config.toml
hidden_size = 160
experts_per_token = 2
d_expert = 128
hidden_act = "squared_relu"
moe_layers = [1, 2, 3, 4, 5, 6, 7, 8, 9, 10, 11, 12, 13]
balance_loss = 0.00309
vocab_size = 10317
tie_word_embeddings = false
max_grad_norm = 2.0
batch_tokens = 65536
max_seq_len = 1024
train_tokens = 282500000
max_steps = 4311
Below are experts of layer 10 (counted from 0) of a mixture-of-experts language model. Rows are named router (the router's row for the expert), up (a neuron's input weights, with its number), down (a neuron's output weights, with its number) and show model dimensions 0-31. Each number is 128 + 24 x the weight over its row's rms, rounded and kept within 0 to 255.
After each expert's rows: "mostly gets" lists some tokens that are sent to it at least half of the time. This comes from a sample of Wikipedia text that the model never trained on.

# expert 16
router [148 161  85 174  97  83  76 151 112 170 122 112 154 151 127  83 148 122 189  99 138 123 184 151  80 124 108 162 100 119 102 125]
up0 [162 130 118 144 126 153 144 112 113 161 105 109 142 119 109 112 151 103 108 148 123 132 128 133 123 135 135 105 137 106 163 113]
down0 [167 129  69 130 107 101 108 117 135 125 186 143 139  85 113 140 110 161 122 132 120 148 130  72 139 148  74 165  89  86 122 126]
up1 [155 183  93 101 146 139 116 123 176  89 120 126 118  87 148 130 131 106 126 163 131 109 148 139 124 150 104 139 100 117 117  97]
down1 [136 121 151 163 139  90 161 146 152 102 165 142 132 115 160 110 115 132 137 116 105  97  95 135 144  73 130 179 152 129 173  96]
up2 [125 143 169 118 155 157 127 140 164 198 118 160  98 103 157 126  63 163  66 100 169 103 146  94 118 141 102 118 117 118 121  96]
down2 [148 164 160  94 148 132 158 150 148 106 117 128 159 158 130 116 134  92 138 110 137 132 166 135  93  72 135 106 150 140  81 157]
up3 [103 186 143 145  93 146 126 129 136 155 112 122 129 138 144 160 151 121 106 112 148 159 167 120 127 160 137 113 108 104 113 152]
down3 [ 72 176 114 133 118 149 132 142 138 128 103  82 159 104  86 126 133 177 129 147 136 104 158 155 152 120 141  79 110 162 130 129]
up4 [155  76 139 126 210  95 138 152 125 136 104 120 187 143 105 124 102 140 109 141 151 123 145 123 134 176 106 111 110 121 153 102]
down4 [181 103 165 111 116 164 117 111 101 100 105 149 114 184 143 107 132 135 145  71  92 107 134 121  86 121 130 135 125 166 138 145]
mostly gets: " Born", " MPC", " Died", "DST", " acc", "-f"

# expert 17
router [143 115 142 151 112 145 119 145 110 134 153 146 153 162 111 135 110 151 128 126 166 101 124 143 146  87  80 138 161 139 153  94]
up0 [221 128 122 157  97 121 134 144 151 127 136 100 127 139 127 146 146 123 156 128 146  91 134 133 151 135 104  71 130 101 151 135]
down0 [ 97 155 142 131 153 118 155 104 153 153 128 103 160 155 152 115 141 121 138 105 138 147 109 114  94 115 132 123 119 126 133 191]
up1 [151 169 130 155 141 128  99 165 121 129 154 122 137 117 167  90 128 115 155 129 158 139 160 140 103 137  98 141 152 128 136 152]
down1 [ 73 143 136 105 145 165 114 166 148 123  98 117 142 105 121 145 157 130  79 139 154 122 142 134 112  86 128 145 113 160 126 120]
up2 [163  82 177 125 113 186  94 121 130 126 136 133  77 115 124 123 144 154 120 140 121 136 142 116 138 121 117 134 121 125 123 102]
down2 [ 87 131 109 169  95 124 166 146 106  83 120 172 112 133 111 115  95 166 105 113  86  96 125 138 125 111 163 149 146 119 155 101]
up3 [116 137 108 203 140 139 130 131 163 143 100 143 122 125 162 136 136 127 129 116  87 133  96 100 134 120 107  84 118 136 133 141]
down3 [127 166 109 112 140 159 116 143 107 112 136 119 128 101 112 193 119  93 138 130 150 121 131 103 121 119  85 153  92 120 167 130]
up4 [154  85 100 127 178 169 133  93 157 132 125 105 131 143 109 124 152 113 124 151 135 120 145 153 126 133 131 111 119  74 114 102]
down4 [146 142 165 115 103 156 156 102 139  86 131 152 142 136  74 114 120 126 143 110 112 113 155 139 118 124 144 154 130 134 123 133]
mostly gets: " Preceded", " Coordinates", " Candidate", " Website", " Born", " Succeeded"

# expert 7
router [149 155 151 119 129 177 121 107 142 119 171 143 121 135 125 161 114 135 108 113 153 139 141 132 106 115 110 110  84 138 161 168]
up0 [162 102 109 118 168 103 130 155 136 136 110 118 150 101 112 108  96 146 114 158 104 180 103 161 117 157 110 119 120 104 116 110]
down0 [102 124 141 123 137 102 169 117  59 163  94 125 184  88  94 130 131 117 131 109 131 153 121 154 115 134 137 126 121 137  79 146]
up1 [120 175 112 154 108 110 175 101 138 122 104 117  83 101 155 155 165 149 154 139 143 120 163 135 132 116 144  91 112 163 149 131]
down1 [132 170 135  51 125 108 138 157 172 116 128 117 135  91  93 112 145 110 125 117 112 119 114  94  97  86 108 139 143 140 102 133]
up2 [165 107 160 140 121 138 107 134 131 132 123 163 112 166 136 148 147 139 149 115 113 109  96  93 148 159  97 137 147  89 149  74]
down2 [106 155 139 157 168 148 109 137 103 151 141 147 155 135 134 154 111 140 164 125 135 113 165  98 117 136 114 103 138 106 130 108]
up3 [169 103  99 194 101 147 159 123 143 122 128 120  77 125 161 100 122 120 161 121 128 123 128 135 167 116 148 118 127  61 144 137]
down3 [151 155 134 112 158 107 134 149 127 120 135  95 129 126 134 150 127  86 122  96 123 124 115 103 148  90 166  84 133 141 163 128]
up4 [136 145 119 139 120 134 113 134 122 149 161 175 149 140 163  95 123 155 125 172  78 169 128  85 131 123 133 123 102 107 145 101]
down4 [143 147  64 133 114 161 127 111 143 148 113 112 154 133 132 177 132 126 100 152 147 125 139 124 150 122 123 121  65  79 124 118]
mostly gets: " used", " named", " due", " called", " moved", " returned"

# expert 11
router [115 131 104 107  90 124 158 142 128 141 100 145  94 142 177 127 144 170 144 136 107  96 131 131 159 173 129 138 112 106  87 128]
up0 [148 137  91 154  97 101 100  93 133 115 123 145 149 115  85 176 134  96  86 187 110 143  87 159 144 104  82 152 158 117 145 133]
down0 [151 152 122 124 125  67  78 105 110 153 162 133 127 151 140 159 133 139 122  98 142 151 127 113 132 174 179 116 146 116 113 124]
up1 [ 98 182 134 132 127  79 139 129 137 121 138 129 141 158 121 147 155 148 119  76 165  91 161 143 116  98 145 102 163 156 137 127]
down1 [133 126 132 150 146 149 138 136 151 138  67  85 148 121 134 122 140 176 156  86 101 107 155 172 129 158 120 119 151  81 114 137]
up2 [158 152 174 109 152 120 156 152  91 101 128 173 137 154  95 151 148 160 139 157 122  87 137 100 104 168 125 130 139 120 179 106]
down2 [133 148 144 114 132 128 142 122 141 141  70 116 143 158 128 147 114 134 107 122 116 114 145 145 131  94  94 138 114 146  71 107]
up3 [108 115 133 150 101 128 152 178 107 129 127 126 136 121 159 115 152  84 139 106 158 170 126 119 103 102 147 128 107 160 123 139]
down3 [153 116 137  94 121 108 150 129 124 151 115 103 138 122 175 120 113 151 147 155 139 117  81 145 164 114 145 112 109  75 162 106]
up4 [ 87 167 142 106 196 119 140 140 104 109 154 128 110 101 143 115 129 186 178  91 120 153 132 129  90 159 102  81 164 147 118  91]
down4 [160 144  84 100 108 158  66 105  99 149 110 112 134 115 142 113  65 138 129 147 152  92 180 181 118 135 146 123 127  98 126 113]
mostly gets: " ", " (", " (#", " −", "(", " $"

# expert 31
router [104 143  85 104 121 137 106 138 143 127  98 134 126 114  95 131 181 109 138 147  87 139 122 141 147 188 124 102 114 127 133 174]
up0 [162 129 150 134 141 103 133 121 115 111 144 135 164  98 135 117  80 106 151 141 142 165  89 154  93 113 150 143 128 127  84 128]
down0 [170 124 138 107  96 115 121 152 158 119 140 127 142  87 130 150 106  96 125 117 145 164 139 118 130  80 151 151 138 100 145 150]
up1 [110 172 154 139 104 130 125 134  74 162 153 159 148 117 162 109 131 136 135 136 125 125 114 126 159 159 155  92  97 139 161 104]
down1 [124  99 156 172 102 113 164 112 132 152 171 126 101  94 153 155 121  92  62 131 162 110 119 171 109 132 118 137 130  95 133 129]
up2 [ 98 122 197 104 142 146 130  91 137 137 137 166 131 134 135 143 141 106 155 106 152 134 143 130 173 129 144  92 107 138 147 112]
down2 [109 101 107 143 108 125  85 121 145 129 133  90 159 144 145 134 128 120 165 142 131 152  91 123 159 110 141 109 141  95 139 136]
up3 [122 145 142 192 138 147 112  96 106 160 145 131 122 114 133 109  93 119 128 125 115 139 160 137 145  95 121 108 148 134 132 162]
down3 [126  87 142 166 119 136 144 180  99 106 136 137 135 160 143 131  81 153 120 122 110 130  84 158  99 109 111 168 149 133 125 148]
up4 [141 155  93 110 189 141 114 157 146 145 107 124 164 138 100 120 113 131 116  87 112 167 149 171  76 151 146 118 117 124 148 138]
down4 [116 141 108 150  97 167 112 163 148 136 106 136 131 133  99 127 125 135 109 132 120 114 116 126 150 137 124 118 127 157 148 109]
mostly gets: " Jr", " Ba", " van", "ović", " Mc", " Roberts"

# expert 2
router [169 159 123 149 111 136 102 140 122 125 121 118 147 145 150 122 116 148 118  99 100 191 111 138  97 131 150 117 107 158 153 135]
up0 [141 136 119 170 134 143 156  82 145 148 173 156 103 129 144 153 109 131 130 143 141 123  86  95 119 134 120 122 144 155 110 111]
down0 [125 112 118 134 146 134 146 102  91 128  88 128  94 106 151 146 133 183 123 140 168 105 128 141 132 161 152 131 109  60 127 130]
up1 [ 81 181 128 103 117 125 137 134  99 135 139 130 136  88 151 123 121 150 161 105 151 147 101 134 164 134 119 101 135 179 137 147]
down1 [131 137  96 153 128 123 123 140 126 139 147 142 155 145 117  96 132 120 103 123  79 123 151  94 112 150 141 162 145 132 101 135]
up2 [134 169 147 148 121 125 151  90 133 147 146 109 120  98 155 103 152 149 120 138 110 156 113 126 130 142 108 130 110 113 151 142]
down2 [107 114 117 117 100 117 169 135 102 155  87 136 147  93 104 125 124  91 109 116 108 151 161 173 114  59 141 141 121 109 129 136]
up3 [147 147 117 219 140 133  93 143 169 164 138 151 134 148 146  72 106 118 128 137 152 123  97 154 171 135 144 123 128 120 140 136]
down3 [112 113 138 118 102 148 113 106 122 144  52 117 171 113 163  87 141 122 135 167 139 120 157 107  93 110 139 110  88 150 100 148]
up4 [141 151 122 156 192 146 124 150 109 160 162 188 153 151 105 113  94 157 143 108 134  97 138 155 156 148 124  85  86 135 112 130]
down4 [ 94 100 112  86 128 107 146 158 124 111  82 139 109 152 130 144 157 157 132 121 112 133 120 165 108 121 130 143 106 203  92 110]
mostly gets: "′", "″W", "°E", " States", " JPL", "–present"

# expert 26
router [169 144 139 124 121 135 118 165 145 123 178 145 156 122 118 139  68 106 125  97 128 161 167 153 176 116 143 148 137 135 126 134]
up0 [183 119  88 173  92 118  96 127 104 149 126 143 123 172 176  98 105 105 122 125 161 111 159 128 106 140 117  54 154 145 120 153]
down0 [112  78 105 116 138 107 133 150 116 120 168 101 117 134 138 198 124 112 155 101 156  99 132 135 102 119 132 136 117 137 105 101]
up1 [148 145 162 143 132 158 123 138 136 140 148 165 138 152 128  93 143 153 162 125 121 171 101 147 155 154 115 134 144 151 126 145]
down1 [104 150 106 130 133 146 125 160 135 110 147 143 159 154 124 143  91 100 110  74  57 114 137 140 125 117 146 153 101 182 129 141]
up2 [127 124 177 134 128 142 122 120 113 140 109 114 146 168 180 129 148 105 140 154 137 125 126 165 154 134 107 123 143 162 148 135]
down2 [127 113 153 159  62 133 113 106 144 126 126 121 129 156 150  95 112 141 170 108 137 125 148  80 132 178 111 108 102 152 118 174]
up3 [130 151 159 149 151 135 122  89 104 117 103 121 133 125 126 113 120 154 204 118 121 117 139 149  99 162 154 141 117 135  98 136]
down3 [125 125 151 128 149 146 120 136 121 133 165 116  71 148 159 121 122 146 155 122 141  92 124  93  73 123 169  88 137 134 144 128]
up4 [164  93 127 156 181  97 105 105 108 138 129 104 137 123 102 137 130 146 124 154 121 146 105 217 130 149 116 131 127 104 132 106]
down4 [ 99 132 160  91 121 124  84 147 147 129 129 101  94 141 161 165 135 128 153 137 128  93 107  80 140 135 116 113  89 135 134 102]
mostly gets: "=", " |", " MPC", " He", " It", " he"

# expert 15
router [112  89 155 141 124 129 164 168 116 155 119 117 139 168 135 134 170 170  97 138 162 134 164 125  97 124  71 141 149 129 147 120]
up0 [166 167 141 114 105 145 140 144 116 165 133 133 112 120 192 120 154 118 110 162 102 108 133 140 103 173 108 115 133 126 129 114]
down0 [152 116 154 129 143 138 115 122 115 136 151 135  77 134 113 164  91  97 164 166 153 128 145 102 108 163 129 114 155 151 120 137]
up1 [155 188 131 132 130 147 127 120 180 167 168 113 142  93 115 141 121 136 173 125 115 152 119 151 101 131 123 131 132 141 155 156]
down1 [120 104 119 152 124 101 102 137 104 171 154 162 162  92  99 162 146 108 142 141 120 145 112 150 110 114 109 146 141 101 150 124]
up2 [133  85 178 117 150 119 124 144 137 146 133 100 146 128 113 120 123 128 135 114 114 159  91 140 162 147 109 128 134 103 139  97]
down2 [146  99  90 141  97 155 123 157  86  96 147 174 153 145 116 161 118 121 107 130 153  58 126 120 116  78 123 140 153 118 171 127]
up3 [144 106 157 179 117 161 121 127 114 137 168 169 138 151 170 118 113 108 132  71 165 174 126 169 161 150 104  86 106 129 169 134]
down3 [136 121 150 116 126 125 108 135 116  97 133  80 134 159 125 146 152  53 135  90 144 133 103 117 114 140 171 126 124 150 168 135]
up4 [171 115 121 130 166 165 153 109 142 150 127 159 166 134 132 104 135 129 130 143  84 129 137 172 140 171  67  89 100 115 128 129]
down4 [124 107 183 106 103 131 117 133 145 148 154 142 107 158 121 150 174 116 127  90 143 153 132 134 151 148 137 126 102  96 115  85]
mostly gets: " Sh", " ch", " father", "sh", "Sh", " sh"

# expert 0
router [127 120  94 147 116 121 184 129 150 129 134 128 145 131 121 108  90 111 156 106 124 138 135  91 136 130 116 140 124 160 147 140]
up0 [155 164 119 116 108 109 150 120 111 134 113 132 139 150 162 107 148 125 105 125 117 136  85 132 116 133 115 137 147 110 185 130]
down0 [147 119 105 153 130  90 119 126 102 108 128 125 146 107 131 112 152 142 191 144 154  73 149 153 139 159 111 120 147 149 137 130]
up1 [142 149 129 101 129 114 120 131  98 147 142 167 132 136 118 135 163 142 141 101 147 163  65 109 169 132  72 146 144 114 146 159]
down1 [160 138  62 156 164 143 141 124 124  70  82 109 141 145 113 140 120 114  51  98 112  99 147 130 100 151 150 137  76 134 130 128]
up2 [152  99 178 147  93 103 117  85  86 110  97 128 108 137 115 120 115 175 139 149 115 135 123 118 130 132 180 153 130 112 140 124]
down2 [153 128 139 128 194 133 170 138 164 119 108 119 110 137 149 152 110 108 119  97 120  84 129 128 135 114  73 114 119 150 167 129]
up3 [142 126  89 201 134 123 147 134 107 133 148 106 123 142 133 100 128 169 107 131 124  91 159 101 148 143 114 119 134 101 123 140]
down3 [122 157 103 102 122 130 160 110 151  94 140  89 160 124 119 147 106 120 144 118 108 120 113 141 117 128 138 139  72  86 139 156]
up4 [134 113 132 144 142 136 124 112 150 146 171 130 125 158 111 119 108 136 105 150 101 101  92 127  89 144 145  79 135 101 127 165]
down4 [144 128 145 108 155  63 114  88 109 143 124 109 106 128 153 139 171 111 136 148 153 153 160 124 132 164 126 143 117 108 144 139]
mostly gets: " during", " on", " after", " where", " when", " in"

# expert 9
router [164 127 134 132 120 106 113  92  78 139  89 134 111  90 143 143 156 141 140 165 141  80 140 106 129 122 172 123 100 131 107 141]
up0 [181  91 105 110 136 145 112  93 136 153 119 103 145 132 124  98 130 118 128 150 127 132 158 139 157 134 127 145 121 150 154 160]
down0 [146 108 152 158 137 124 152 129  87 124  95 135 120 121 127 150 135 171 137 170 113 107  70 101 128 195 158 182 133 145 167 153]
up1 [ 87 193 110 160 152 113 135 151 122 156 118 122  73  73 197 132 121 102 161 148 137 149 164 118 120 147 134 148 146  86 105 124]
down1 [128 125 144 109 114 139  85 126 161 119  54 100 129  89 140 145 166 128 109 172 136 122 133 137 182 118 133 118 113 141  80 171]
up2 [134 138 174 164 165 100  82 133 125 170 135 145  97 132 110 116 145 119 132 100 151 139 121 137 111 129 179 123 137 143 107 134]
down2 [133 141  94 108  98 125 156 152 120 129  73 140 142 152 143 160 137 118 125 123 130 130 126 138  81 165 137 158 114 155 111 153]
up3 [153 122  83 192 113 155 127 122  96 108 139 150 134 146 119 126 147 144 161  83 141 137 122 131 111 134 108 135 143 105 144 164]
down3 [162 129 104 133 121  97 134  91 134 186  87 116 188 122 149 149 123 144 119 118 114 116 175 150 137 127 172 107 119  92 143 126]
up4 [142 108 119 105 195 103 143 154  83 138 106 140 131  83  67 124 113 154 104 132 127 139 146  97 147 145 119  90 127  81 154 130]
down4 [143 120 127 148 146 159 148 155  89 112 123 151 171 144 123 132  84 122 107 119 108 120  73 103 102 120 129  98 117 163 127 129]
mostly gets: " |\n\n", " pro", "°N", " re", " trans", " def"

# expert 5
router [131 148 117 142 151  95 172  98 125 140 170  96 145 152 171  66  98  98 112 116 160 152 126 107 100 124 119 146 111 105 129 145]
up0 [164 125 134 121 120 109 104 157 144 128 129 167 142 138 133 129 133 108 159 117  92  65 100 124 115 136 142 187 148 150 115 168]
down0 [113  99 147 120 143 121 120 119 119 126 176 128 103 144 130 101 162  84  88 121 105  94  97 169 119 136 125 137 140 110 130 142]
up1 [155 163 116 173 101 131 137 150 146 177 122 156 115 129 141 118 138 130 114 100 102 173 170 119  84 132 111  97 161 125 174  67]
down1 [ 98 154 112 129 115  91 157 156 130  99 120 134 162 117 151 143 142 149  58 113 124 144 115 151 153 106 124 113 104 128 132 153]
up2 [171 163 212  87 127 147 125 140 137 109 139 105 113 114 107 120 159 136 137 106 160 169 115 177 157 105 143  98 129 186 139 188]
down2 [108 140 115 102 112 134 151  93 158 145  94 179 159 153 130  78 154 145  83 159 121 129  87 117 111 127 119 148  87 133 129 128]
up3 [123 102 108 151 142 162  92 121  87 142 151 148 133 139 118 115 148 182 125 106  99 170 120 137 170 161  85 135 112 118 167 116]
down3 [109 124 111 113 170 125 138 121 115 125 135 130 175 163 135 171 134 156 123 101 176 133  96 107  83 131 171 120 134 125 127  64]
up4 [140 123  86 128 201 132 112 157 155 126 130 122  86 116 161 127 139 136 142 123 161 115 110  98 142 146 131 124 126 127 103 111]
down4 [132 154 138 140  86 124 129  88 152  91 105 111 131 141  93 156 103 131  85 145 116 124 122 129 107 159 138 104 114 126 144 124]
mostly gets: "),", ",", "\",", "',", " ,", " Animalia"

# expert 10
router [ 94 102 121 111 114 129 105 118 156 108  84 120 100 177 129 123 190 126 119 159 108 113 164 111 127 120 132 113 122 136 154 191]
up0 [136 132 113 131 100 131 141 126 151 128 163 174  97 129  97 124 123 150 155 109 132 134 136 133 123 159 115  94 108 122 147 150]
down0 [112 109 150 139 132 162 134  92 101 109 111 107 149 165 130 158 132 153 109 151 110 152 109 147 127 138 147 117 166 111 123 113]
up1 [169 112 135 143 143  90 126 107 140 144 141 146 109 125 116 157 126 169 157 109 141 105 108 136 132 127 130 121 106 119 103 138]
down1 [131 114 130 121 167 152  92 106 119  96  89 152  58 157 103 129 148 138 143 137 152 136 116 158 156  98 159 159 128 112 117 118]
up2 [101  80 170 128  87 109 126  95 121 107 127 164  93  91 147 137 118 134 142 132 157 138 102 119 136 130  98 155 166 139 172 136]
down2 [ 92 123 128 133  95 142 112 151 200 126 127  91 145 128 105 154  91 111 129 136 136 108 147 177 108 151 119 114 113 131 136 141]
up3 [176 148 135 184 121  93 143 142 141 141 127 133 142 108 110 137 133 130 124 130 135 142 149 158 158 138 160 110 156 152 162 139]
down3 [107 117 139 135  83 124 125 107 133 167 139 179 113 135 152 147 126  85 121 175 123 139 133 103 119  77  98 147 100 102 156 141]
up4 [101  68 137 117 172 126 168 104 140 176 141 146 107 139 153 132 138 125 124 137 105  78  97 127 130 127 113 140 112 129 176 141]
down4 [126 136 119 149 122 140 155 150 127 158 139 125 132 133 131 171 112 111 115 109 139 162 135 113 108  89 164 143 124 153 118  70]
mostly gets: "н", "а", "и", " lb", "р", " ·"

# expert 4
router [147 140 122 116 186 125  90 106 101 129 112 130 131 185 105 167 141 118 138 116 115 129 104  90 140 160 143  82 139 157  94 104]
up0 [154 108 162 119 141 119 107 109 107 151 113 108 149 107 104 123 143 111 123 148 114 153 114 119  70 149  88  81 118 146 119 153]
down0 [122 135 127 100 159  90 128 125 174 145  94 122 142 175 128  95 152 140 152 115 120 126 109 133 112 146 102 179 105 108 105 101]
up1 [125 223 102 119  83 129 148 139 137 156 150 172 136 146 146 130 143 106 115 133 154 140 128 116 107 159  77 113 143  89 130 113]
down1 [103  80 121 127 129 167 138  95 109 130  94 147 145 129 105 109 130 101 111 104 161 143 125 112 104 118 126 137 152 144 159 145]
up2 [123 184 154 159 110 101 141 144 136 159 129 148 150 124 120 157 134 129 130 147 152  86 155 124 164 128 137 132 130 159 109 148]
down2 [ 81 132 139 154  75 138 133  73 102 159 108 126 113 136 167 131 143 124 131 118 126 115 133 162 113  87 162 108 128 146 159 111]
up3 [141 119  77 140 171 137 112  82 127 157 126 124  85  87 122 141 156 168 141 136 122 163 139 123 142 128 153  93 142 163 129 128]
down3 [180 163  85 156  98 134 189 172 129 169 137 172 142 147 135 101 113 128 128  79  85 144 182  97 114 102 110  86 116 120  98 126]
up4 [119 113 122 125 173 135 128 123 109 125 145  90 144 131 170 153 141 118  98 124 137 140 145 111  94 142  80 108 133 137 151 106]
down4 [ 94 136  97 155 139 139 129  96 127 128 107 140 119 149 118 121 134 134 147 110 125 135 168 158 143  93 122 144 120 108 115 118]
mostly gets: "-d", "|---|---|---|---|\n", "|---|---|---|\n", "|---|---|\n", "|---|---|---|---|---|\n", " mon"

# expert 27
router [ 93 100 178 107 134 117 109  80 145 149 115 159 125  91 122 139 165 130 122 142 107 164 109 110 130 136 139 163 170 138 124 168]
up0 [189 123 154 101 106  84 109 127  99 125 119 103  93 114 176 102 106 182 122 119 120 110 142 144 131 139 152 104 102 104 179 199]
down0 [ 87 148 136 138 183 123 130 108 144 122 179 150 131 116 169 140 153  88 140  89 131 138 160 105 107 159 166 130 134 156  80 113]
up1 [167 159 143 172 129 175 139 129 172 139 101 138 165 111 173  89 142 150 130 119 143 132 123 132 162 138 119 156 141 135 169 142]
down1 [136 184 110 138 136 145 129 164  76 136 160 143 135 153 103  87  64 111 110 162 162 145  93  99 109 146  97 132 123 138 113 140]
up2 [133 116 138 129 138 125 157 122 149 133  96 103 147 143 167  94 151 131 133  97 159 165  74 166 123 118 120  89 110 120 155 173]
down2 [117 142  95 135 140  95 124 178 156  90 111  66 104 135 136  99 113  97 102 116 110 136 154 131 119 100 149 109  83 132  90 149]
up3 [106 132 139 164 138 111 104 123 113 118 158 153 116 140  97 128 155 132 183  86 128 132 137  96 143 127 112 135 137 133 103  78]
down3 [ 78 180 142 113 150 142 112 127 185 106 129 145 180 127 118 144  91 112 129 144  91 133 127 124 160 150 142 147 150 130 127 143]
up4 [118 118 130 119 127 121 137 115 163 172 119 166  82 104 135  99 150 156 137 169 113 106 131 141 102 152  69  73 125 134  99 114]
down4 [ 85 112 115 158 113 115  97 147 125 113 137 138 138 103 111 131 137 163 114 131 149  94 132 116  91 131 140 125 110 120 105 130]
mostly gets: " University", " Town", " College", " New", " Street", " North"

# expert 1
router [133 110  89 106 149 164 120 153 139 103 107 187 156 144 156 141 133  97 146 135 115 172 108 133 109 127 118 129 134 130 121 102]
up0 [179 108 151 159 122 133 122 160  96 103 136 105 111 129 135  83  89 180 146 159 121  93 120 133 124 127 116 151 125 109 128 138]
down0 [118 151 120 103  97 107 127 139 120 112 153 169 117 124 109 127 159 143 118 155 116 134 129 114 116 156 128  80 122 117 143 110]
up1 [ 98 183 138 111 187 175 171 123 154 168 139 141 133  73 117 115 105 149 103 158 145 147 106 171 131 126 104 116 101 102 144 111]
down1 [132 120 150 123 106 188 106  90 120 138  88 145 134 110  80 151 170 139 100 104 116 146 113 132 132  76 106 130 138 139  93 133]
up2 [130 163 148 108 144 122 198 139 114 134 157 131 142 148 139 118 122 125 169 114  87 109 111 113 177  97 122 108  94 150 131 111]
down2 [113 145 101 165 138 138 166 160 130 129 121 111 157 137 166 151 130 116 145 130 125 161 159 121 139 129 113 102 109 151  95 113]
up3 [113 141 107 166 118 133 141 138 164 166 124 166 139 165 128 163 119 130 155 111 111 119 127  89 150 134  88 142 144 107 146 131]
down3 [111  87 100 130 147 110 140  97 135 165 148 126 158 156 142 123 118 122 158 147 110 155 139 134  92 123 103  87 143  81  69 120]
up4 [130 112 113  89 218 155 115 117 146 147 137 126 132  81 110 153 106  98 127 117 131 120  84 141 118 135 111 167 123 102 113 118]
down4 [132 142 109 114 117 114 139 164 119 136 115 148 196 127 131 108 106 148 142 159 164  96 142 118  96 114 105  93 121 116 139 138]
mostly gets: " r", " st", " rel", " mar", " cr", " reg"

# expert 25
router [127 122 103 120 132 123 156 158 143 105 106 139 136 136 147 149 140 117 138 159  90 127 119 160 139 151  94 139 109 140 156 151]
up0 [174  85 113 184 120  98 173 177 124 136 123 141 116  85 142 117 169 165 130 141 140 160 135 131 138 101 108 150 116 130 128 125]
down0 [121 109 121  74 111 145 117 189 115 129  87 108 154 123 139  72 139 154 111 133 153 133 101  89 139 116  84 115 125 157 110 119]
up1 [136 117 143 130 103 158 121  99 106 126 184 177 118 171 140  74 112 150 164 129 128  71 159 166 113 193 141 111 125 139 143 113]
down1 [188 142 149 124 153 108  96 121 119 110 167 108 110 161 130 123 122 114 125  70 135 145 138 132 145 124 167  57 166 136  90 122]
up2 [125 145 170 153 132 142 136 151 153 126 116 129 135  66 141 130 122 113 119  59 137 104 105 111 115 133 106 133 149 110 139 145]
down2 [100 114 104  78 112 139 123 149 135 166 168  95 151 100  89 100 138 108 169 153  86 167 116  93 168 105 159 167 125 130 121 134]
up3 [124 154 119 177 147 141 117 115 174 133 158 140 141 135 136 152 130 107 121 112 148 136 164 157 130 119 137 151 131 131 119 116]
down3 [142 107 105 182 112 133 138 168 114  85 135 105 136 166 136 157 103 160 133 131 125  95 124 121 125 166 131 133 127  76 163 199]
up4 [179 122 127 163 175 127  95 120 135 120 149 131 138 159 118  84 138 139 134 108 109  85 158 137 176 112  88 106 109 141 116 121]
down4 [162 142 149 127 126 158  93 132 131 149 125 158 125 110 146 154 154 150 139  73 115 121 138 110 156 126 123 117 118 106 120  83]
mostly gets: "Th", " Jul", " Mac", " Os", " Mor", " Tob"

# expert 19
router [144 129 154 129  87 167 107 129 140 112  87 159 139  79 101 157 137 102 135 140 136 134 146 131 146 149 135 117  92 132 145 158]
up0 [150 136 131 161 125 121 147 153 140 108 159 136 123 145 138 130 130 150 141 112 154 171 124 118 154 135 166 129 121 119 139 148]
down0 [143 138 178 126 117 116 166 172 136 151 174 108 131 102 104 177 117  92 125 125 153 128  91 122 145 130 150 127  98 110  87 156]
up1 [129 195  88 178  93 120 147 142 119 132 129 131 112 153 151 111 110 123 118 113 121 148 110 177 151 152  88 152 158 129 154 159]
down1 [101 179 102 137 118 124 124 130  89  90  65 164 142 151 120 112 118  95 113 132 137 192 130 140 172 119 129 126 159 117 156 132]
up2 [151 118 140 123 151 108 105 111 115 150 124 128 140 144 140 119 119 148 109 160 132 122 164  61 129 136 159  92 162 111 112 127]
down2 [ 74 123 128 120 115 166  85 132 158  78  91 114 108 104 147  86 152 146 165 131 151 135 157 136 117  97 118  98 145 122 108 126]
up3 [120 136 129 173 128 114 119 139 101 117 127 116 109 128 139 144  85 169 191 128 160 191 172 159  99 145  97 118 125 102  95  93]
down3 [169  74 124 104 168 118 147 136 138 114 102 156 130 125 162 136 126 167 153 142 113 130  86 131 112 102  89 108 133 116 171 150]
up4 [124 120  94 165 185 152 137 106 180 120 126 143 125 161 118 137  82 119 158 114 145 145 122 127  77 141 156 143 116 125 158 136]
down4 [129 159  99 142  89 115 128 116 139 118  82 168 159 150 156  78 106 129 129 158 151 144  98 129 115 104 113 142 130 123 132 112]
mostly gets: " William", " Robert", " Thomas", " Richard", " Henry", " Michael"